config.yaml
n_layer: 11
d_model: 384
n_experts: 64
experts_per_token: 4
d_expert: 64
d_shared_expert: 384
activation: "relu"
moe_layers: [0, 1, 2, 3, 4, 5, 6, 7, 8, 9, 10]
router_score: "softmax"
normalize_top_k: false
routed_scale: 5.22
balance_loss: 0.00039
balance_bias: true
init_std_router: 0.0218
lr_router: 0.000637
vocab_size: 30075
norm: "layernorm"
norm_eps: 1e-05
tie_embeddings: true
optimizer: "soap_variant"
lr: 0.00303
beta1: 0.95
beta2: 0.99
grad_clip: 2.0
batch_tokens: 131072
seq_len: 1024
train_tokens: 417900000
steps: 3189
dataset: "wikipedia_en"
Below are experts of layer 5 (counted from 0) of a mixture-of-experts language model. Rows are named router (the router's row for the expert) and show model dimensions 0-191. Each number is 128 + 32 x the weight over its row's rms, rounded and kept within 0 to 255. Numbers have three digits each.
Before each expert's rows: a language model's description of what the expert responds to. This comes from a sample of Wikipedia text that the model never trained on.

# expert 21
What it handles: Consonant pieces and capitals inside Slavic, Turkish and other foreign names, like -ić, -ović, Bartłomiej, Frei.
router:118198173137139132148124149153150174087146091144158144102139132151123098088148180149202093122117139147137118110148068122158108103129175165156114110115112130126133125088104123119109124114226152117119144160080155187148093094159091067055146144126174088145154088134094101100088140145101095133196102126133154098090165155192045120152099154110067122120133082176127132121135089098141124125165112122129111169138115077159076132168097134108132133113100121073042121079153152130109105093107113143077144093132126123137169109137206183112122113110086106070106140142131099056137078097133118149

# expert 62
What it handles: Final pieces of people's surnames in lists and tables, such as son, enko, ović, ini, ski, and Jr.
router:118131117072074178181162154146157137058139134111086103160093096158163143097151118109146125113075122170117143120119150143125090093108104164109131173109122148168108156068072092142153189178112112101101120160158171103102112060097112145115150108161226138125144155139099090091138102112108137173186167129153152146114080123115100167161123051154107131160146127124122152124124116085124152089131129145161129136146151150175071087152141119110140124148092159113110093127145139100079189046140105126104156158094101094094180154159182139125143137169126157125080181117075134093097144112149125124

# expert 48
What it handles: Function words linking noun phrases in history and government text: The, of the, possessive 's, his, their, e.g. War of the Third Coalition.
router:108101133108164072114098157067091088203117123158096112133068171197145144130159078092142119158111097099150115115114124178031078146167133150096105127142156104153175211118119121141112084182120122102102122065097102128165063155066149124185109126122145124229135115160148115127098131099063115112139128163129093097154146158081086077146145157104105154176115095095086146148108124145121088090092151109192089139167147104116093135137137155100166119138125136207094159143090078152183132155150137092046155093151132098182078141121105131137116105108097113072144077156140167108082091117167144068

# expert 27
What it handles: Adverbs, auxiliaries and clause connectives mid-sentence, such as only, also, later, not, but, although, which.
router:066163105145153087126116158110099144169121148155150054096115135125070140092114130168107118148140144125078122117177151170091164098169115114091162021068123107135144193136114172146109151158109163144157133109145121148173165172119161155091068083149138126098154130156137119164190112183097202128112134143110092127100114150105095084104134163109126116075088137143166092079113082174080104154158056145162077147179132150068068177098139137155152189103137136107108144180083139149076134100171182110146108127142119127136104179084112111109137120131138144104177131109176054146119154152065093090

# expert 12
What it handles: Double line breaks and sentence-final periods closing a paragraph or short description line, just before a new paragraph or == heading ==.
router:160129125121067113109131142140080122147147150115047146176049120158070118140050175104163109164144160150118098050120089106165129111082142093114157152194147119179156076168145138120139107125121111111078061137117163134105109131112139152137091141098127116078120113109153127123069152195167187184157087158044123118156124083136148114135073073136137161102123154103138120148159099157116133124110198108179125084098057170140079112190141161140145113139128061157146143088123094144121104107144131143097107158046105173085135160113124071178126145115156090107104146131176122096164151064145114159

# expert 36
What it handles: Auxiliary and main verbs right after a subject, such as was, were, had, to be, would, plus said closing quotations and colons in times.
router:105109087099102136137139107104066134142100180124137055117125138121143143079161098182125123150123088095049092158162102142078143108140107111131098112052151133071132135133139123157142148178125098178077147174104136128093139114159190139086127093137129080162090113192102122113126142141125125149127182144137092156141081131181138120134163173116158161115128123094187118075105099140079072143084063155143118129137151110113053112100192145179129083096112144111130093180143157155068099056130154137153120141101118157142138175123142168096138110133185152112132138113116194166115163191075112121

# expert 7
What it handles: Single digits and small numbers in tables and measurements, especially feet, inches, pounds and climate figures, e.g. 6 ft 5 in, 215 lb.
router:139157149114188130075100121223144181144185097078099097160172168084134121139106141083133165169100172081162151124108127130155107099196089116165139156119107110132180147163148133114153063095134132144116126121101136182097136137168108096094146152119151080144075164117154163165109114160120167188116097109095144167073155134133122089162133100107094167062142163138106128110098130096177125113154173140159139147134099096113166109082136142089118124111096109120190124087148063139110165158143084105120074167149134130150122114094093066183149104121181091182146100146144165097187145183124083131

# expert 32
What it handles: Pipe separators and spaced punctuation between numbers in statistics tables, plus spaced semicolons, colons and parentheses in lists.
router:138160110077168173176067126157089130112180164093091143134132100067130155117134153165148083098110190092115135052136111165169111174142151099088153126148168082127096145134134151104151204105126108152086149131118123165132151115154130078093109150170071175097147102158097156135162080154131116177144104082137154135194141099076155122098146149150108115172170144136110157128079177102139134130071127144098093079080070144116151178185173123143091108191106167062108144160168183155146130137108114197135099186102180135146097157104115155123132060161098109164124144219158116109084159185185146158

# expert 61
What it handles: Generic technical words such as design, form, system, process, act, show, use in scientific or technical explanations.
router:158127112148164084180084155120095199193134140188082120079155133116151059114162163083179071122102146156101082092083106122067128135149149113129101104119148058091166094158107125132178159115098101117181072136112109088136140131096068145097111127126182096065065168160146123123120156148113171107079072124055126135129148100098050119142118158131159115139146107154173134093156097068087162071176105128126091160090139129095134143118127105132136090087145136155200089164139138166118132166187156114142158138129168145164145075180111146135137127214109115132157141125128119209156048135086121137

# expert 5
What it handles: Line breaks ending one field and starting the next in infobox-style dash lists, e.g. taxonomy (Family, Kingdom: Animalia), company, or person fields.
router:162120097178196110163106112202120162148159178171091137099088119152141164132097158079180095170151208102139133111135148179116108130099151104112125137105152077091181127156155124129129139086117120105174074110083156185147154085071088130120078174140089120103072162121159104096048136130146130130115115134129118132114121115187130130146126068126184160079127113137093148135118138125184097074137173112159199133146114096131160096078124161148156108148146160072176122085126178137132087110121058101107124108083058081103133058126176145108094106106125137105134143114157111101145157107111118199

# expert 18
What it handles: Digits and digit groups inside years, year ranges and match scores, often after a dash or in tables, e.g. 1940, 0–2, 2017–2021.
router:117132081086156159078172156183135128090172168128110083183149165145098139128090179048101153124151175118123137114114086079175115145158086168107130140147125156173124149158129146152147096136170131124067132163170125161129122078114173062130190171191134169152090085143075178145121067183111170151157144097104164164104115132121060145131147105133089147068153137149120165126149072133183055165141142114141136158138149097070137101124157107108159087122122095155155164188065097121100127114137107191119116152131140139133129155070093139109137089092179127133184118127156149059082127079158175112

# expert 46
What it handles: Degree, minute and second marks and N/S/W after coordinate numbers, plus line breaks and pipes ending infobox or table rows.
router:165076133144204138167146153199141130146136168125122121107064101092184165165143108150128155166131144086092121127117133127120147185115194107073134175156109125144163047105120160121164118145155153180200158084117143137066131160088139102113074105133160178146127120119128116138050132144117085089084144162146164104147159167145142118134096094172141187124119087098131138131102148118174111096073146152069172153097142092170128162168121134120132059149149095084192125166106174143123135129171057092176094182099102204162107015120166125076169092135090102140153104137157131174161082101148131143

# expert 29
What it handles: Nouns naming creative works or events after the/a, such as album, film, song, review, game, debut, episode.
router:143124096100145062123154147161108170144089152118085131078185107102177064066122164132144126082152121170143140150123115099117104134116118109119086158109124067103174121151163137159192168101114162075135138114116088155143170154078134141163135080105134098090075131181103144160153168139135113099093115156116130141172137123149156112081078136180155165135127164110119110147150100155104129122081093129124117118187094173084086085166077158168143086136112172131197157120111122132177130124132142096212140131086178152130135137182102141164159068231118046117113114081116102208097103193157123071

# expert 24
What it handles: Wikitext table pipes, |---| divider rows, header cells and line breaks in track listings, election tables and bulleted infobox lists.
router:147082124199113102073125115126142146088171148135078139166118085079130105127098165087176164145163135137121171141118117086201148127174120121110147105157158110101105160125071158117079147056139114180104097121139193119118117133122042152147134185128071108077152145122107111156136101141103191120093151106104160096088142104072101167135101160107146155128058126160118125123160155138087105140109165134076158117073111113145112104087122193066076155146188124081128098158167157085147124146167106111193165075069100200167074091146067115117160129171112153157101152097080117090116145138171108158

# expert 41
What it handles: Demographic and statistical text: population, household, "age of" 18, km^{ density, percentages, vote totals, and numeric table cells.
router:198119178093153161139101137106096112144137115139118148178123130137085152190097104138160126090111109106154162104117142136099128094130115159100176092114164163128074088183159099151107153131130147188187043136116123176125109157169059154115137163137176062152121112134143115141168144116065162090110080096084161127124151127148194139130136160116134123123135097137089101089123101100172099093136104128147125176103127169157141198131135182165061138120156086147132075102178048166135165183149175114171105203162147166133124121151112088164156093139084182150075124164079123114177170141156115195

# expert 20
What it handles: Standalone numbers, mostly one or two digits, in dates and table cells, such as the 26 in "26 January 2015" or squad numbers.
router:099069113084187140068147119179175152175139106105111132078160154145124096152102154089115161117122192129208145100159097141176119130170105140152171097134084146164155172137091149156148144171184100087075146168112142162057193181102155072168137135126178082121141159127103177142105119177146113149148133126106150121131164179132142124148133105105129181098149186127088104135122118127119105092105106107108176120198091115104137123089138153045149131112076106161141172167113067139101130156116130160127087170120116180153137135049169119177163149094153107126126117152105146123118100106176140076

# expert 37
What it handles: Latin genus and species word pieces in taxoboxes, plus infobox headers like Scientific classification, e.g. Hibbert-ia, Bucculat-rix, P. mix-ta.
router:133155114126176140112184135161163135153178156110089154146063119122149130093089128083162063125166119083093124071108124104084109189080088105116133141134145143101175087148144149140064158152174105120084118118074192107093098159072090109117102131120153195145110141172070110138105130153140107173133100126090099140148086170110126142151087125134159169078119141078132137096114140118090139071118140078157141145114123078091185108134140158079194102068185103159123139182095163128102110136095115106175148109084074188184079065092084111143139099129114143098173137176128095159117167122145113169

# expert 58
What it handles: Last three digits of years after a leading 2 or 1, such as 018, 015, 986, plus en dashes in score and season ranges.
router:135054115065178085111162148192139178068162106078192116192167147032138134170097150073083172111180179138140128135107081128126083101110116080083167170094152184106148186076128094091112117118151102155110142154128132160114094102101094110161111130099097141132104110147145085126075118130103138107121146127120137083070146136095147092093094138141137136049130143164145129136107177149099103149141128081104155186146141091130179129089105141120124116131086152146148164141127151169134131117205148196153189124146141092100172225186070133126111140134170143199152149114093153189121115060181110135

# expert 30
What it handles: The == and === signs and last words of section headings, plus the blank line before or after them, e.g. Regular season==.
router:142114099159100111109207104160086103116098186177074126220172083158065116145075181131129186127130134127207158090122087077154136142102123054123159137191183154149144153145123130148081143081131080121062102150099162101123133137083077126140076121142081110133094130086190140127103148174161138105106126132118126147171122058052195118111082128143190127151088178080074153151158126147075135164125121092160135154066095101111096131139147170094116138104129074141108104144134135105145138144169114162146078117090060120125094135131127088113126107153152096132096141105103128087119139098150108096

# expert 16
What it handles: Short word pieces right after an initial capital letter inside names and rare words, such as G-ig-olo, St-at-utory, H-owe, C-ic-ero.
router:155176159115072157126156103097147157128101122110199073106083077051141181134156101109114151098126148135151158123107215089189074122113157124158155173145104097090063099155132103129155109124120161076165143140162056072093086116107155109137181120152163184135151118158196121103136117129131082108182182161171133156140153164168075139112106159116148075104100137138146143141180163116106144116106125131092128074204198144116177081110140107113131120136088078153120144117117078137165098165116115178085169124149159110123146122150151096100104140102161161126089155115099136100138124101175116117

# expert 11
What it handles: Verb starts and short words after was/were, such as repl, opt, fl, rel, plus month names and spaces before dates, numbers, table cells.
router:134157125138169148150164102084135094139129113089059075125148114130116056103120151156126098116108139148092097086122102116170164135126116123142123109129182173106128131111100157132128157101156134133126091144143170099147139143132143065166143112108130153098180107185057117131150152120113106179162162152131118110163150087111122091116119149203084080121126178118101125138147189110064191112136148102131115071103132054168158145114127133125119076064067109066083116151167114078084115168103094105151119094109121163178131037125102147148125074213092158140159150125128108119123117102152143157

# expert 14
What it handles: Asteroid-discovery table entries such as Mount Lemmon Survey, Kitt Peak and the · separator, plus word starts like hon in "in honor".
router:144199133204141116134122103145154165106058119124176123125130089102111176103160170100170085091144025137158100184103118104156089125106116130186122097141167141128086112168137111117189194115145177138171168125099081134103116111126121157165161071169129149136132136119092102104124141164159177113154127131118156128093140127064120103116109171101122146132161140106200159079120142101135098132147138142149173153143189127155139165138079149127154073105107147130125120125098182090190147128078139141126190142126173110080128114131176196141103096146092149164148089151209113166153114126145164130

# expert 43
What it handles: Sentence subject pronouns and relative connectors like He, it, It, she, ", which", ", who" that are followed by verbs.
router:084116156142056149081108085142091121153134139129132121078131170142164139145148148152117122106095062156083136134131131131122109106200109102162133109111135104087122135103131133125190118157134173134141125138166138105132105115168162173050075108083117116126139143124114143106200151164124153119102180200069128182165077198201085113167175159151165119107100123107160127078130162125096129118118103109132103188193147152138105143117124131119110167100177130154083111121082165116130099095127101118157087088139107140169132177153108174120130192104100085124122086103096179144079140195057101141

# expert 10
What it handles: Punctuation, digits and separators in bibliographies, ISBNs and succession tables, such as hyphens inside ISBN 978-2-213, commas after author surnames, table pipes.
router:183082092134127141133081140143154118125155155108104095194091154116076139122180137077133087091113128116064125145150101146165126127177128119086153110170151116170146159144125142149123069166118080117061078176138141132100124099131130135148153118175125186086170139155113104085167060091083091198168077168153134125160135131115144101117146128077087147130115147124080118151090161122143094156127118147120177068143094088154118155153157127127123182139109156120170112161104102122131157121158109139174212103074160142139158172146119129147135168119159154117100143113170113115146128129141098147

# expert 23
What it handles: Compass words and place-type nouns in geography and route descriptions, such as north, Street, Avenue, River, Valley, Bridge.
router:110103139159174102103113183144122098159173089154160156155192148161140204142159069097138163157146184103078145071149105116094094074174158186144100094062075119154153129072135135146078102140096070155189147054095151182105069172097128123137129123084149125153158160079077148127104135097133138118131169162135115202121170118084138155128083137090108115116133099103105097099154185047075119050085153166148126191112072098157111135141090182099172168151164071139112151140125147137177180178155120107120109125141114079076134093168152150162167071090052134093143094086131118126202167108171091156

# expert 33
What it handles: Capitalized first pieces of film, song and book titles or given names, like Amistad, I Am, Of Mice, Legolas.
router:118088166128102146055155080062143121091163108159164153125086105156163143120156137084139145131112134135084153157081126123033143131132107101130064154127088065091093096069104147117120142163176106095137101085144130115113097162103133143108112145121098133127153144105164079093175162096131109178178107143143123113198138162132067145091138135157112191130108106142112133165171115093055121049082139127094126132156115150105140108142077134153100137122127129207126179128113149117092142105098149115129169075101148126096123183137139167160106126151127118172154145103130065174153099106139115183

# expert 9
What it handles: First letters of capitalized words in song, album and game titles after short words such as "a b", "the M", "to R".
router:139179153155159141097175105074157050082101125123170104084146108136176149131164149200164104111174066138114153118102082126094179150069125069138156131110113090053105125070144108140118107193146171078133086163140119120181090165094173132135106134105093086166103104079167083106125186105151146160137162096143061098161139086080118133117095119136092150169084136151118189184149143111087146132159154174117099086110159139163131138102149080145090107134069087133108187137128155109160108099111140116068102103111086157124116126104065126135148157140138125165161151152146091155135100163085201146

# expert 39
What it handles: Words and numbers in plant and animal size descriptions, like grows to a height, up to 6 m, in diameter, about.
router:107186111132192124096076103147079099128110070152131116178113081143153095141139117119181087149116124104113162055084134146054160078200144186122131092119173119153132138146153145154080055113151076152147149123142095142131167171152099104076066153068113124124099120137172127179139125105128172127119136116069107161105138111090164118177133170102130120100171170131116108081165048120103155109126115195137138163061047151109155181066150151172138138186136132151119129120140091131105179120098128119097120114118150095138135114151164042187155117118119102170064099151099074144167142145085120088